{
  "d_model": 640,
  "init_std_router": 0.00608,
  "vocab_size": 8192,
  "norm": "rmsnorm",
  "positions": "rope",
  "tie_embeddings": false,
  "init_std_o": 0.00355,
  "lr": 0.00144,
  "beta2": 0.99,
  "grad_clip": 1.0,
  "seq_len": 512,
  "z_loss": 1e-05,
  "train_tokens": 545900000,
  "dataset": "wikipedia_en"
}
Below are experts of layer 3 (counted from 0) of a mixture-of-experts language model. Rows are named router (the router's row for the expert), gate (a neuron's input weights, with its number), up (a neuron's input weights, with its number) and show model dimensions 320-399. Each number is 128 + 32 x the weight over its row's rms, rounded and kept within 0 to 255. Numbers have three digits each.
Before each expert's rows: a language model's description of what the expert responds to. This comes from a sample of Wikipedia text that the model never trained on.

# expert 14
It responds to: Infobox field labels. Field names and colons in infobox-style dash lists, such as Country:, Born:, Genus:, Species:, Enrollment:, Coordinates.
router:081134121091151159101125118206128129176156133080116082176090102147142115200176121099113185095104118172117248153171140130108136124140108083128147152167190100143106142149098121153140119092085117099173115103101135144146069090154129132117099207
gate0:140133095149126224123108133176117113179103110068143205132105140147115116140100110146061155151086120101151204180187108146138123089089166083105178143103201112086143112150165169139095109127157129152148155135132164100120079120118132152089138111
up0:120139094114109039214127146070154069102099137173149130120132151099130132087178140136159131081140126117128057103063131126141132183174134160165093140138076136150123096103078078127166102106172129168107109101131117158134190148138156107107121127
gate1:137177166092159098118157118119106121147119079119155131215090101108123178178126181135075169162164101150166127110102117107134155164123090082088158044083178135161088184114144148181083116106107155074104174095155149140117146104164137099153117148
up1:195217154105172106131143109118051138195124042119117148180128161108154120181140135093085151105133143165143105151150109099101130113139072141096177106099164097139118138099111145171114141146081158120090183101190160145090122119167152098139107140
gate2:071122110104088121079101141137111167129159131155107108087102119225151033205206113098206139166091140145124111112169135129165162163087073019140141160162120143129081130141233092100120111131123096136126068122174145152133114129146118139124113092
up2:120139141161132091132070121092138117149160137132063164099160205132187084188155143081166153101115118097129144111101138138118075214135129092166108126138110133164073152185124140100121132115135137201113111078143161150100143191157107132094170135
gate3:114147137172119115104120172113198116128167099095095163080162123120131161136104174100153150097148157124178145191114101125085133168150125122238153148128119115161141180137136123138133115106137083146084142084124133165142137127143120091093192161
up3:167152131092127149096083074115105150154163133110123116081135132119170108130115127208169087163173132111146134128125122104145139172147108114119154142150157177164182096121100145089158098149128112119117164167148091139113162155129155162142194090
gate4:119093101160148114175133106111137072140152105136150127127127149142157119144202123149061138108160132065143171163092180128108106112152093118122097144158164157146166094096133090135048092105157182168175188123088110137092170040145158119062103151
up4:109153149143120167111076135118204170155100182133179123136107147071132114092106142137140111168095095105118158154110040108148139146097091163087150139124088114164116062139130190171119117139168101044106084153156089135143127110084108096192128110
gate5:211089143056103095156179136184105084167139091075187137097111137122126051119161148126146168155106137139140157134110156127153088123144136125145124126221133125139143112162174110172136156142130137217150138116119069150151093084189091199149095108
up5:087101124162166138095114161074143154083077191134084152135128090138103220128145124118096123093135192139097143145095152124127112109091117085166137125134133113086086139078105164092144140136088128115095146126134115088126152087096167096143124140

# expert 32
It responds to: Career and service verbs. Words in biographies about careers and service, such as appointed, commissioned, consecrated, worked, promoted, graduated, secretary, usually after was or he.
router:121136098083157110111115154136093135128155179080122120168120167122123132132155087161128118089145124165162136186133180131108216096154138103137177128158140114116158109092160137142082161073112194139174133122153083161049186155120087135136153159
gate0:115146153053092151150152123120141145135133100115133104199049107133149170089092087123118152085130083058181121141136090171157153172133088192116147160152124050088153130126192100160111055112107121155160092157151162092177167163174129092096112146
up0:126127117171139184092100090128137090108112157157110167117150169169122124133182136138071104123174172159093126092092124118139116083131119067144155125120158142163127124119044142146065140167128159097080155063070146084101085102092127067160125116
gate1:141170150131114078140116162151130155159130137097102095093146139131084171160146137101121152087128176112177154155127113096128205118130137108111111133142124105103168126067171105172112203106088135137163165059153115179080128150102120088121120153
up1:137127091154162092140094142139151176133141143120158108141128108076100145118148117161123160093155181119185092137145148093067156095156129100104105129137169116095135120082185150129131172123111125149127156041153127134116135147163133052109186152
gate2:148109137140052168112085160134063094149183184119151114113143160152113171168204090162076118079081131159117093182156152144104174086173144086134130117178164162115115160160102147099126115165057153129161152168193120073043140148150118150216090177
up2:132132148104062128148071134150142179176169136140103114166083153096142177180131138122120098100116126176108061140147168178148108123071154131123096129170181144117121167125169086130131088139104119135186118049157092132079129136110117217172080144
gate3:101180120111098140137098143127060070116137161098177085145197142114086159128210123175131107112178122186145090113152139155084107098080152142174126163076102123143088146153143154101099108098153162101179184123168121153104053100128135067134123118
up3:082136135176131101127179131121185156175097144136087141100106142099124110122065112105141146130102119040116177110059139092134190185124137106136107170137136172097176114094146149186140141079033098135134097127098173100125152122119125142145140118
gate4:091151218172154102148133171117125184177145147075104129152127175132141181084126087108126191106091166098149136165104118152086148111126124103140134062116112154097167133097121125121158098148106111174085109091156131149122218182072134128156173124
up4:119155147171157115170136098129142166195174128059053137118132187100137131108108163150123157106114118127145123175137156101133162132140098119226161094128146149102210175113165125105108163106144158149140055112096124185121166099162142182145091116
gate5:081104196147101123103094088140154090107135137094139181075163162103156129133113048092141131109202134095145131115135149210123153123110095089124176161104121111156155081113186163153130142059111111105116187156147116166115191147136139147142119137
up5:129214140150133122125130133127141142077155181051189164102113117065156094083098188095120190130149145118175073131072157144117178136071072120120179187102146119129200164216145156114114086146087179144130133145059136147046183136163063159055094137

# expert 10
It responds to: Colons and list punctuation. Colons after field labels in infobox lists (Class:, Date:), plus commas, semicolons, dashes, opening parentheses and words like including or United.
router:180104154106114087102115149104106114153161127128151176138094136122096185111061137119134114066142138122061150155174141070083155080138179088093091194146108174152172108150175144193196125148148093094170083094119115178096101175171142144178094160
gate0:101155147075113172134117183118121140132068121065167082117102134121100128125161124103182115111176163111146117171115128128151043160096135123091135158093166133144108193115170143145133110171063127125177104160076137108140134120129129114113112182
up0:086108093176118077086131140135135131083148155185124128158141133149153140148143111151083148171101092154165143088116129141111162117148111142149160074155110085125118097150084104096126149116168124118065155102150107152127163147189109129146132086
gate1:096118158076163108126128182163099046105140069129118155198194141085140139166112082119073120089164174091180129140011180147130154137087109164119132174165127189113150179144123092141095193064189126177118152161201119147078137158144111122130115157
up1:150147113163108153135112122107155175133160156154149108082059119148094140081162138132213096141084025144140136125183143110151119138126136103148134127135121087162154098093151108085147033171119107075109141153080137129141161165106154166185095094
gate2:129175130102048114122122142111130101144127117138121098105113137134128104076144090192170150119084127120129115126124128104115164123148127132114142171127016133158150077076133092201186157109106104137132171117146114112121104162136124157097128172
up2:115188138130171187123157133143082095155168179085216173099134129107147093139137139126144107126186135144088108137195129165185165084095181119210199089125196113152122133119137117094103147072144149120109137134108069155087126151093148115152136110
gate3:170087149117134080097136144125132113138190156117127117165159127205102095098122108129114075142136128078086135158126130123154167116146097143125089165141111157076119114111100142156132174155100093129173132157138197149186143135151099157175131108
up3:118113148111080098169079139042093160100092129136116136133098141140103102075119162155126117123149163125161098119095121124082132102076149175142114135177114207109155093166144120106182137147179134131123202107139153085145145092139120163105102163
gate4:102115117114130199134103129147112104122132140138159063158156085175111144117092146103155082162106139142107150096104104139089097141151113061130107122187148136153164110142178130170220118076152148094188114148121122170082117136096151135114100129
up4:148196121157129169103210144145077109178118150157159100195194157160081154102085073093095086118190109124115127175146130120160100117155095079143086112176152123167154198153149116145109113111140130094148134135160205143162092139186067114126116097
gate5:108089120149123092088141141114110155096125168135141123130137149101097109096108151132182136029133126114130134106159170143115143105119147162121089152162113118127160138091123128094157119106124126178153139114128124085123183161142158111132105116
up5:173096119167140102089137144123110196123131077073150095092096155137097102148147128140109146166197098123135139108117128188114073117174114114150150119153187136108107105114103103099113086159144093115135126122166086057129130138103144136127146104

# expert 54
It responds to: Mid-word stem pieces. Middle pieces of ordinary English words after a short start, such as st-int, bel-ief, explo-si-ves, sent-iment.
router:212122067126145139097148140162122081156154137102130118128138178135132172135131120169132169029079094133124122115161130134101124137134140146099112142079096105132181145189165150160105095151153153150140098125161085158104157227146131178086176142
gate0:131122138163128100109121173164143125107128154088095030161109116127168122157166091131156173129063149130139146113155110127110109137103122168150135157117116173153135124078106110145193136133158066168106072164095094110139156100130110144149117133
up0:100142131128120104165167161117158123159056170176179129124092123196163176149118166116094121147113086089097192131173102154102175134114205158136092154021120105118128132108123157092183066126108123111126205134146154096118089132135143122144139083
gate1:129163081112085148167137122150103091134176143140108163118170159154121147091149146107064152112170128118166134194147163145129058137086092144117118158110116118084169113138185116146107119115104119182130166148109114111145157120116115161080143092
up1:087150103181098117180162093112082146104213077153072085141100172130072137127179134112100111160118152118111150112181143121125120100127153098108088195125066094135149152147087146197110056128127093149159107077145168108089113109140117179121161145
gate2:186086153124127086086127116118163129232092133140135159126102134131091079170123120169118123131100134141084057123093116119140121159130129104144122122111074136069155106105127122162134159179070119058177132140148103148111162109157104126124127148
up2:104077168115163135128142119116156158121170111065094124184177155150177135116208109081122080210140158110116143154146142164113136110064145127172143107162151115169138153155179099109126077154178146123133134136135123133102096158117133109117117158
gate3:096138073157125112116150153085151107118149119127149136149089166105096168115114127189071179050129100060169156125137126112121034171100130102108119108094104148134162133156126066091146119067141145091120113123147088106171097174140096110150151127
up3:119102045156117094107133144110121131156177135119166146133116152113083152127134146178098166101138099096140164119114162132118062178125143143102143077119088111113149138180168065108121107039108135075121158147133102111158115159184081109146143116
gate4:159123147168123156167214065067104103084148128091157131146129121115130090136120142102182154073146092191111153082079113164107137173140078090177114151152191124159148118094151072116124097106118167147150142098172073138137139147111092148103125087
up4:125089061136118059112138095101143126102060099135146095147172155151155161169130154148104147190109115135106134101131110152117161135183131172155131143163168141107102080065157149129171108120130133141145163111070098178141128111130133138179189128
gate5:200107119124128140139103134146165102140136206099133127177123106137177084135146164125103105197118113074094152175136107101152068119098164098170202131128125182112177088191125112128086137104125174101134137171130141144132101131134088118055122104
up5:066101117119124143118121131090088140122128109105109066087175061108125084086087137144140119043126155139171156087104143126131140102158119218122061087145107040132143132074095129157130100129173142141168082067096156087160139168078110123198159149

# expert 21
It responds to: Copulas and infobox labels. The verb is/was after a title's opening gloss ("Touch Me" is), and infobox field labels like Genus, Family, Order, Born, Coordinates.
router:082162117100146142097125120219175133169174130056096101163100109125142095205166093113105191123107125167122233174150130148105089115138119082126136149143187114121099168157071122145136147119108130101168104112120156155151057103144116129141119151
gate0:166158121108137133134147116162152083117176118127111157118161113105119130095160113131079166121099053070140145143154129100082114158141153160161180108154116104141173120147114167154088128110110168035095111137122091107141156084123163147130131080
up0:120147125134159197118113144117108101101109162131110127129125100105179080132113061174125131100150132139129115107093154125162117082145137121125168150154122116109092097182186064129136106174111138170125102123128156195085151177164133142117117133
gate1:137178161149151130111057132149174124089155160070123120104094117089123151162144097118147139133108105104127154124137133196195108125076087064141128143188180125117127192069140117036189145100106112067085122149066150069163150120063133114136118076
up1:142113086107090134116203114147144124140168097144132129183187147178151091056125147098101154119127128140103124145132171045090156128149179213100110119049092101117121068175065131213122129116149129190198140159153111159092103159181122145126122193
gate2:085073181102120124124165142136099146127184128136080111144112078131122108191146142154183128063121117087075128113094218111105058131065102093143115154183191087058195200116130132134048136125140157124141110117118151120093195147130101097077071072
up2:105071177146145090131128149164081145129186099128099171175104099142192117149128112164187124060116139107097120096075202132137037138073066095118079156173177071082171175106113126146123125135167150139143100129144178159093175137127094075087071118
gate3:170064138164178096141161151100140123144146138077141092072053220123088123125143107130157155103143092128126136084106195160100155144141115123180199141190062154141136154127142080122151156099132137135150139107138144139163105095124111093143096171
up3:122114146148110131124156112108140155117089150127123142065035122130157122046074164145164152114119115101091176115150110160123103186148122111165088117118186081109154179173118124104144135188128080179130047134203119132147151143078104064121155101
gate4:073109113176179085062160126183159138174125078156162110064110125146150133197130122124125149131120149144142094138133085085172062155124128117085165159121204089155091097082165115201114147180113124121162123122118127149197122143166107143159072123
up4:084148170100117155132170117077095095135118139139148121117101118111118114074133183130148180124152115126144110079165097077167154172139168169076107129140113169172114121086194070141149089142190188128110127143112142097148097156155128118171152111
gate5:164116122108180120142128145202162145103142094109126111118140144147101078092076083138153140122071198126125108142136117075175101114118147166102037126099044186049183158161113061126116096194175115161121112099088161166127077123105152077171136151
up5:098109175136085126148090121096078123108098111183152107121117119165088118204095066100074110141149136097141163178203137122099125124177087096129128148160126174133112111112144159098125113119083088129140124182160109102106122127149075130103173138

# expert 20
It responds to: Verb endings in narrative. Past-tense and participle endings completing verbs in prose, such as expelle-d, prevent-ed, compl-y, plus some pronouns and of.
router:152156099146139144105157134128141115202159124104122096145149155119131136097144111172129162088127082172124127138122176155129177127145122127122184149113137091144093134164164159166142097158131152119150163142149123121092142155155142125103182154
gate0:152107083168164155115114108190150128116092180176168122152105105153172119115151143138103104094071129111076148068168099121126139092102150143106104104158107152114129150124121174218102138102136144114140111087109125135110095123088109087176137055
up0:153098111150129101135132170160076195143149142095143143160079128169158123131132107091217096130112082133074131218185104133129105154105055120139119103114160095088114136128126165172117179155130163125164144084115098077128142141032207126139071134
gate1:108066105073188135134163150168176138154135126155132106103099080141133137103196137122089157189072107142157104153179121155113140161138085090123128160117079120092099097089098155167073116142093157097157139158128127146105129188177195074057110175
up1:137139168138111149113078076089117183129083153111106190107103122086105095106173144079162119127069133144099118088068133127165140128066119139122134123150175201112111122096121126133184143106114077208134136185106144150124161116114166160134070084
gate2:131175170151105115098125113126149087154112063134121097195123159117144107125099077087112174070153105137155133138191115097157076113117151119096143079133089127137167134127129107183135112074095159128076190125150105143107149190165080144120133116
up2:108099123129139136147099133118086150091147181142136136095157085111116161095195127199162132115111126140101126107172165130098120147119075135156073132090177138098100140146131118123140112086123091140172083131162124123141135108114149135092100194
gate3:115168179139147107156141118179144104172198126126097150098089148082109055117179120091099151069110106154123047160121158114157083161163174175177112071059120108141135116107154137138132071101090106121182082103141065085146170075086130144108107131
up3:080124084153100112150105186149121142065101156133130134144152084150148157137116134126151207129134110115076132127165133148142138102135161121164149131135124150126130086115149111188085110129103157094144099035090081084145132189103188162100168157
gate4:164155129091146097138194122161113101152144131113178112111148113161150158133118101121080081130128132161129130140129121095099180109134102062135117145135170089083132144150086138154126097150095202068120199218153128150115129156075183124076120114
up4:177141113111115130144183109158121106156126122127174108121142079156142153121108101115090073144110108169148137136127141097094185142154125102109119153118164085101141126131083146129171113149075174071126199192148148158104125133056182100086149084
gate5:165087112053114110129180218136088101152085154124079129141184133158133111156151146149134152146110162191094142164156130164170146100127122140110182183135093102185084080129138163141136080168165094166114150131126140106107108056112150107152160065
up5:201056151215125144126097146118107095141142088154143159130134135062074117153132137150093079166151086131085171103091098104111150129165132122156088105152148137143126136102119150112123149133107108074128127135192146175138119164144103144142105102

# expert 55
It responds to: Opening brackets and equals. Opening parentheses after a name or title giving dates or glosses, plus equals signs in heading markup, slashes and braces.
router:151123143083120117085115170187102175097138127110133115139152169130139143164083161086116080096107122131190192191103144142114169055155177105117129186114140096107157183103168119098194131092105078107129137111152094147123076120128152143155123118
gate0:104123115080109138093202177085131131118147089131144116123145164129138108151037143182117116147158142150136116103142132088121158102115175151136162144104098122110110194162131145160110161136107150154174109073164110186206170112178112148115111167
up0:148141153207193159149046111181124115149063172071118201139144119176142134138155164114099129106082069123161086079114096151102113089169112144102122129120119067093126118092100116119120115120119086139074151129127125086110083151107200142104146121
gate1:105167144116152185117128121125090114139184150148155116148174101116072119166057145098141075124127166188101172113114119115164192102119111101101137146157142167099125134096111135092150129125123151119165142113102114134081150054124159121089140133
up1:103069201204134090117154112120103180145134103122148104107145132063161111125076192177093168158116113132123136057140182120158087095168116167124151129129163189141088124130107128088137108094093167177058107047161073150133119096142144146069172160
gate2:100124121133128123111128139084125179114182102111131088145117132172110105078108077147125185098132151147080105103126105110141138152156142098121142074108134146197187077134158109100110140120094183104108041114162148149164177082152069141160098136
up2:210164172162073091128139116150129059157094095188078122081118113094125166126144121117152100193105133134099158134106078121114129131128132134156110127143152131128130081127127147105162109125156102093127168147101052123102126157111115118136113155
gate3:161135149141183127131104190114110064095135111156131151116179139107104186070097151152158129105128183105204125154129137118119127116109140103149178116053088143136202151098132107142156075169079121146108136118151085086194057172146200149127102144
up3:168125135137188113125097170111116074070150116125143159109149130128101187080111138161141143108128185109180117154123112109135159119123151121148151097072065157133185124092161112160162079193090130154092137114121093111219107182145171149122133135
gate4:115116117176146138127158110144101179143112142158080081156126143132083136098187074105147132175097118217160145192096162100081136094112093092186159123112191102099198127167114090152179208103160169121089125114118197163107146171103147171121103104
up4:056134175065121115144055169123166131070117116093117130102136107127150113109046112129134125104128132046112107102162102090152166147116102150113122146155089114154070172095058131141127084184109081152180124155116075093126121189091107106084186121
gate5:076122137110118100128141124255075143093131134077168091126100119109161119101113143088186101127161137097144159147143128108138092154091116129114122170157090114034126176148129132122073140084165170172106120114076121205139120204207160123119188118
up5:133104117158179131130077053121067143078143121104069152111122135106123146135078183150172105072135131010122132113126153086124152169105101153135116114173120174115182201156157110110132153225163081120119067122116101089103194113137161176148149097

# expert 44
It responds to: Geography and transport words. Words on location, routes and transport, such as north, border, coast, near, Station, trains, the degree sign in coordinates.
router:176124102114137100132119131121139153164138130108142088094135137112126183127117078142154104117113082198156126144169169157089209112132160064132173138151133142107104128072142108134153163089135153083174096116082083132138140091112169138160152218
gate0:151067086182139175132149153095131095137144075106133134151175149131166148148236132066168126181119141181169147113177167187141169110134137102174112127120131107118119093188168192134152148075124111084137145143150115115108108216146128111173117096
up0:193131085170150163138160125128115110142174117081119110170116122149151189148165101124186136153094136181195141110168151137121148087111169116113116108142119151126086110150120149108143158098167136125125174170116081121122135187139143136194155140
gate1:123159056196174099176078165175154129157120129130137100136181094113128152147142152138150123079108148182117122118148170156127107131098102083168134143124179137104154153101095086120195121069111084164143088128110086118100096129115181084059114123
up1:122057184088119096104123157108137057113149156140136112146164185176118187107156107126125123125093142167142142095100134144123148147122129160164081138119111088104081094144142115125122135242160149117091182161122133132137119114171080142181113162
gate2:165152130117093073153104140126114095105131149148071156108169085109129193142108068187114090123142198144156132143102137122105121033097121159123194096124104147101151122097133202132096124174114168111075110139049163187155121174150076117157125137
up2:095104168082098153108166173168171111114100135203088164190177175143098171119108095136147140144116140091170104151082105110106125096128204116103177162114169203142102121112084110144140147135088096087140163195154098152186120133092106157112127166
gate3:122216119113098158152144141124112140152155084124121092118085163121131156183151150152094099102158098128126133119158174174129181161107100177090184081167118244068139141063148107120156136106101156076073146096090148122147145087140191103114129121
up3:146135094099121167110173169156132155118112135141175171101133134107096164073158129139156152212085126167172114197103137097169027129141146129133101086125138135172143117155100174051109179104166125124163121152110149131120131161191175142154073087
gate4:143173145143120124103129157188097150104085128107123084087201128069143066184079160183146101146195128125093184150095140119151145142153179095199203108144173125151159164101150100153162112053089173090171101124055147083103116137083142168180077075
up4:110091179154164090105130166141134133073100175109144101092111167128086142222115113184105135128141115139096103150102129141160126147143131149151118127064174160094090186104137132174140129155160190145191139095124151139114108107110142145176112129
gate5:130180120175164106111111088167127144123111162169099128145141145110172086113090184082114112149103147130102111146166134117152153123150138098157097182168165115105129110107151193159161163091150140144125095130161096103065054178093150138168164155
up5:143102103134076130147179123121140132184133157093162089147156164158147173113143055161108165082179121123142105076145114143142065124124175173113129116084085144131146140159065102048134151128138125103145133142148180184136176097112096136061149117

# expert 40
It responds to: Film and music terms. Words about films, albums, songs and media production, such as film, album, vocals, screenplay, Filming, Animation, released, Studios.
router:187131119067154119119142165142116128151161132084155118118132144142080137141056114118136165093104081135134173135116115121062017124169156166167026141124133109021159103158123123096164131158116140107112084098106145176133081139100108202080129024
gate0:135110140166205079122111130117092203163160108147134132169111132158096182141057118090114144139086160135104118194120117124109087109098148143120078121082106151129162062102112082114192101105121188121122134114122169123108108138140078146097152123
up0:170123112198172064123115118147104197142172146153119176179145130153097155145070135073130149147099112144113090183142137122136083106113107139105041144054090160132172161105109165087150126139116189147127114109169197121122151166163098147074171124
gate1:129138108090174144115119147054105123101163160149136106075115119115131094216083121102148074161094155141112177073156049183041114126124121102135102174125109131142163165169128088082153132107130161140087160132074107173136143124138114135112144089
up1:089109129145082131079176095172108104086092106115104109192103158143089129088183107128111134152157109124142081197117153072227115133106142143153153089141132152139083115098106178153131145125127076143179099124173144081132115077145146074171130157
gate2:113187117146154164153101109147118163111144149090117174136170113131119131086142156169137125159097077115091092121115118111047133100116054134138047163116161159082163080161105128114128128129131140113061113202081142086154149135082146122086158077
up2:139140141190134198099134115097134124074147184136178204194132166119153127105122112149102097112211091140144160175104192079068225130132144163184091116182134158130177127123113132088060165159136162146088143140095154103129154150064133118076142135
gate3:167151130108174136113109174159108143127070061075068105122180148163115089157159144107133109168162145034187130167070103082140109171156149134156116124137164101083100119134126061110100150146082181117160177082152123151164134177094101148064127060
up3:132138121227058167146117113118108104141208158169108171094117137091156110119117108162137160096068120185077143098183135176146159111153108135103122134098116153124126166156110125149149118100159111170129130178103159152087108085140164116162149155
gate4:126138118143140131133156128120071138148192162115127169162121071148106165161108158123108125069167137142156154167118138080101090218158134089160128138157163110075131074133179096057060186091097139221124145150161072148148146135157131082125126144
up4:138145105117128122153124118138089118155233142165155122170079080137073176174156147100101144059124134144109164163144154089139065213182105117173117144169148109065131080124168079116053157126093167203131149147140084166114110116174116102124116116
gate5:118162069120119082141117132084124170181115139122101089169108212116119126157108073183149087112107176147123143169117107125084085091135119183096105050144151138106162131142170148145168120090164183154115151079153131125156082109135136199161139109
up5:132101081156144109116085146085164165151109107133128133124075180143120137074090104169141161122105134136146128140079164090095067127140159165079125114100126082081152107164156091166124145064175191151099126093151166124137142149076160226096138064

# expert 5
It responds to: Clause-linking function words. Conjunctions, relative pronouns and subject pronouns opening a new clause, such as and, that, who, which, he, it.
router:109129144147223118108094112143139120110139108118162170122115164150172154150074104121075158088144079114108137168186163139049107091085102168128085122194103148115153110126138152116138138106135125083092131161108163099151116158094150148141163114
gate0:184126084138145130120143190087191169145140074195113122101139126132123101088130112101159141216120130117123076097156171132068031190147179103097114117102128161137087150148128167115152098144126129146128125185161106053167096020157144148167143170
up0:110074121076134159142076118140121132078133119071144112084174132141104197153050155164115151026109189130087163151081111127232178076124059125119195120164126045097159088104161062144086169125125141131121123113087176155165104164103124081151088106
gate1:192096135090138113124180148113182210101129132129146139150130095113157067079096119135134168140139135125130168148121148135122064118131193088114108071129109143134168152070088160144101152121119170110145081187177121185142131075059149144098137067
up1:167150165147133142187168092100137150122127125141190145134155123148136098090145089144131145171137179127093088170138179070092087152148189124138168149136095142174195124131113127116134146076074153165130117140142151140138129125078113167099159093
gate2:121081099144112129167138119147086148145146091076100130042127109136112142088081158176146065141102108129151062173144137097116117079168080147107091090136108120128149125138109165121120155140097100115147100100130145095112124149150133131134111131
up2:147089061131095142179199136162107123152137130114099220085160152179093119130061081148138081157126127087143079168109148139134119101168119188112123104098082150124130106159133189142127143134080104094140090126103140106149097144137145126150053115
gate3:115142172063122123105157144144125127127139130137092129095161128164130078141109124110159141132165149147101161167214198138095080163145136136102111081110142142096122116118126164131096186141110124153150086175145138093114134134207167071171121122
up3:151103119167196154117124136135152162108138152052134105139068116075126152120153138172106077140167109104142063118036097117151151138140132133169149167112086133169136131149137119152137137145116155116111152121142120165082152138041115160084175147
gate4:139068116101132159127133156113168131156135097101093153130099097174192157100144074108170118128155116136134108136105168093121124089145137105055113104171129113042128165153104152156057146135107050158120089142174126138166163122112112124115160099
up4:115182136166112118100124123150073146079120149131142107137172173100078137147098152108102147134108131099144146113174082153151111142134133116217150134070129130188133083104132091097191103109134190111145165119080170087065109116139152146127114131
gate5:165085088116105079112128140115117154090095109077079080096196167120138118122123123170177132120141179103126150133133151142134095135158030163083094110199153148102139138123088147131162180121140152140137129101103131160172100155139162159100118153
up5:093080100103093195093102087190187140218130108161149157148052107094142112133125151124128166140100105152148184148090080145174181117051160097145158103115150098148077109114130131128106135138124184109126108129095107150097028133102139161139136090

# expert 12
It responds to: Prepositions after verbs/nouns. Prepositions and auxiliaries right after a verb or noun in running prose, such as of, in, to, for, with, had.
router:153137119113158132105128166160122174139132137117116100140103187142113158106125098105071141121069148134178152182128202173105159089090149115122135134155153099160115156179106113121096107142159088083201170129172136138153152196151133142131173129
gate0:089141081165114121156126126107101077073165126180133137063177161158184133098107132164102106151116086106142112146113058132104150082123142108179112115129101102142140113164157096127117102172163171168140127084078078151138180122065136125128110108
up0:078105084108144102121108132066201186112174183121125111142145104122063178125161137176125135167082106125203155100120113161069106126112103125137077103177145072139204111139149156155142146184088146090112192142154081077171094133123088135108067104
gate1:120153111173103167149157127119122085147127178130122147170173191109104173096107096123158109053068118187138083131088126173150112138094042087087109103133101134119140203170129119144146117130113135147149140114163143083090146095080081101175147123
up1:147157133108105132114172128103115124122144112150155045151070145138089132136137116204144184100131085114111162077150111126098132164110095127145160111162169166165053100109119128104107095122094103187092144130113119180067123164051151163115122160
gate2:183120108100161140134115139153117106183097136111127149147138116128110156132072083083131120098101151164089125102137165087159120117106089153083160127130118097126112131112170126125159124138079152100100201172147130128112099115194114080146137165
up2:101096092136123139084098174187087160138131145194157139125098163162120156163116141113185148117105125095106135084085148118183169152086108132092124161142104051072170106078133142144124114124071140112101158135140106064110024141105175107143142172
gate3:163145151078094068084113144133127131044138097103066099106137237126116048127139119162110126111156155136165144158117137148078128147162143076096115123125115122128122161165158118077113124133126149100174135144127074104124154181113103120136136195
up3:163136154066111060060100116143112146093153129105090140107148235135147087148081134152140109160163164165119103172135170143064131154181124118127141116118108108104119147136150151068140158111171156138185115162124079100106143199111100134104120174
gate4:084097041176071110090126159146135197111116154104154100117093093097156129122131136146122156091095108102201135165099159132145127088144099117091103139133093093158091153149101103115141088149132125126098152120201127154137137109116141127128112156
up4:075149053160126098154086144152122137138097092104101129181065134098126141097141150157100152095117127102172138153093159141132158099062085145070111160095096148155110119136093132149118117135138118102142173202159117159096127137130136124111138101
gate5:124062164069130198183150133134125144042135063076191141149099126193189070101177117139133105148106096106110147112104111135117144139087193124144147128158194095094090137070118165192124122129113179147171138142099170099135134134128171137121142114
up5:159069090054148170138177142144163174141109111156118166146108144142167085089180068150092130155112041144088136112091168152070127166085139121096151151117142101142136083068136099138154123077089180149156122144082124156154078078122080104099157107

# expert 46
It responds to: Copulas and as. Linking words: as after described or credited, forms of be (was, is, been, became), and the -ly suffix in adverbs like closely, similarly.
router:123097144125145100085130137111159111160154126116073142158185123153072108112124068146100129038124141196142172153172155130104180067179130161108147148170111076083088152179157120123154088160128162119160156077095091164154085126179077170094082134
gate0:106093117118175156161142144158178123089135110101132134122142108110119114118101169116110088111123130105134101087134155145166088092108106167101144136136147159115070094113163153136159152137109105149091085105171118154084096128128111188111094133
up0:103139223106132150125147140126177104060140154112107144078083155163144159132124154147142153107132104121133176123080107125085127135160151143188129180097136110135237137135095134133039126126159104133137175134079135106119201150063122113145123064
gate1:136159155105130130150119125074058092142153038102141097106137084105075180133173089141098157125140148051158146097140113163182120135155132092072146110100132145108119116147132133137102087129139123120117124183160114166167160121172120124103129081
up1:074122181091154074100133124045074099095125089159132089110136119161101192140149110149129111119136116099153173121136153155126104086172103105106087099138109124095151140219174117127083110155161109118148143188180116156181129124128139099137076115
gate2:088162182104178117103096148061139159143108140113144105106156077143195143136113115118139158130075096150098109162132149087136136158130084168131142095111143158080140135140096200149169169162141129116139107187081089184171140120130088094093119149
up2:191098101197118149100141104080127172130129219105093148176162118108181148084160149156116113094156115101142144164138141145085090154112168156151126139143087148121083112184146193142119132120095142100160213125120121087121121060062133083081138188
gate3:109076142132145161075174104147097142109154154176157187065117142107161111163132125118187144116139113134145154087120127182133106172125113149136171111124117124140183145079136165123147103104137158184130089138201100133113066098154100163146059141
up3:055166112115073129164134148132179117162100131068127073145093073143078155131148127137137156062122143115176111119135196067183139133126154093063176069188156148164101127099093142127139145108122075101190102110092131104099158136088177126091127137
gate4:118137078136098095136115134071146127159172140140087143117201171098126121101119133140129162118119109100179155157201147123136105176089148107064175107138124112090069165121140141094119153087105107116102185103130107165083105113117094118114114154
up4:156088127177115107124108129093176162126143171135120143133173138087144128126133131155130198117107134105158176140179230103133110132112148116098149125178136122056063163102162124065121127139141108160117162115116112109124082096095103108105115145
gate5:053099049159106116145114168179167145095118077117127077112184144084195145131150119137123137133128137103127130165166085160187166122161170079146125147114087158108127174105162112142075147130100135068138139148138183158135070173117134127134121149
up5:206117111094118167105118053133085131156185124100151201145095083195090137135169136086130138150081094141139139129152153122076122162084085094190095124190117135101115101120103134098143107097125131171091111094107043097148102033157131082124155173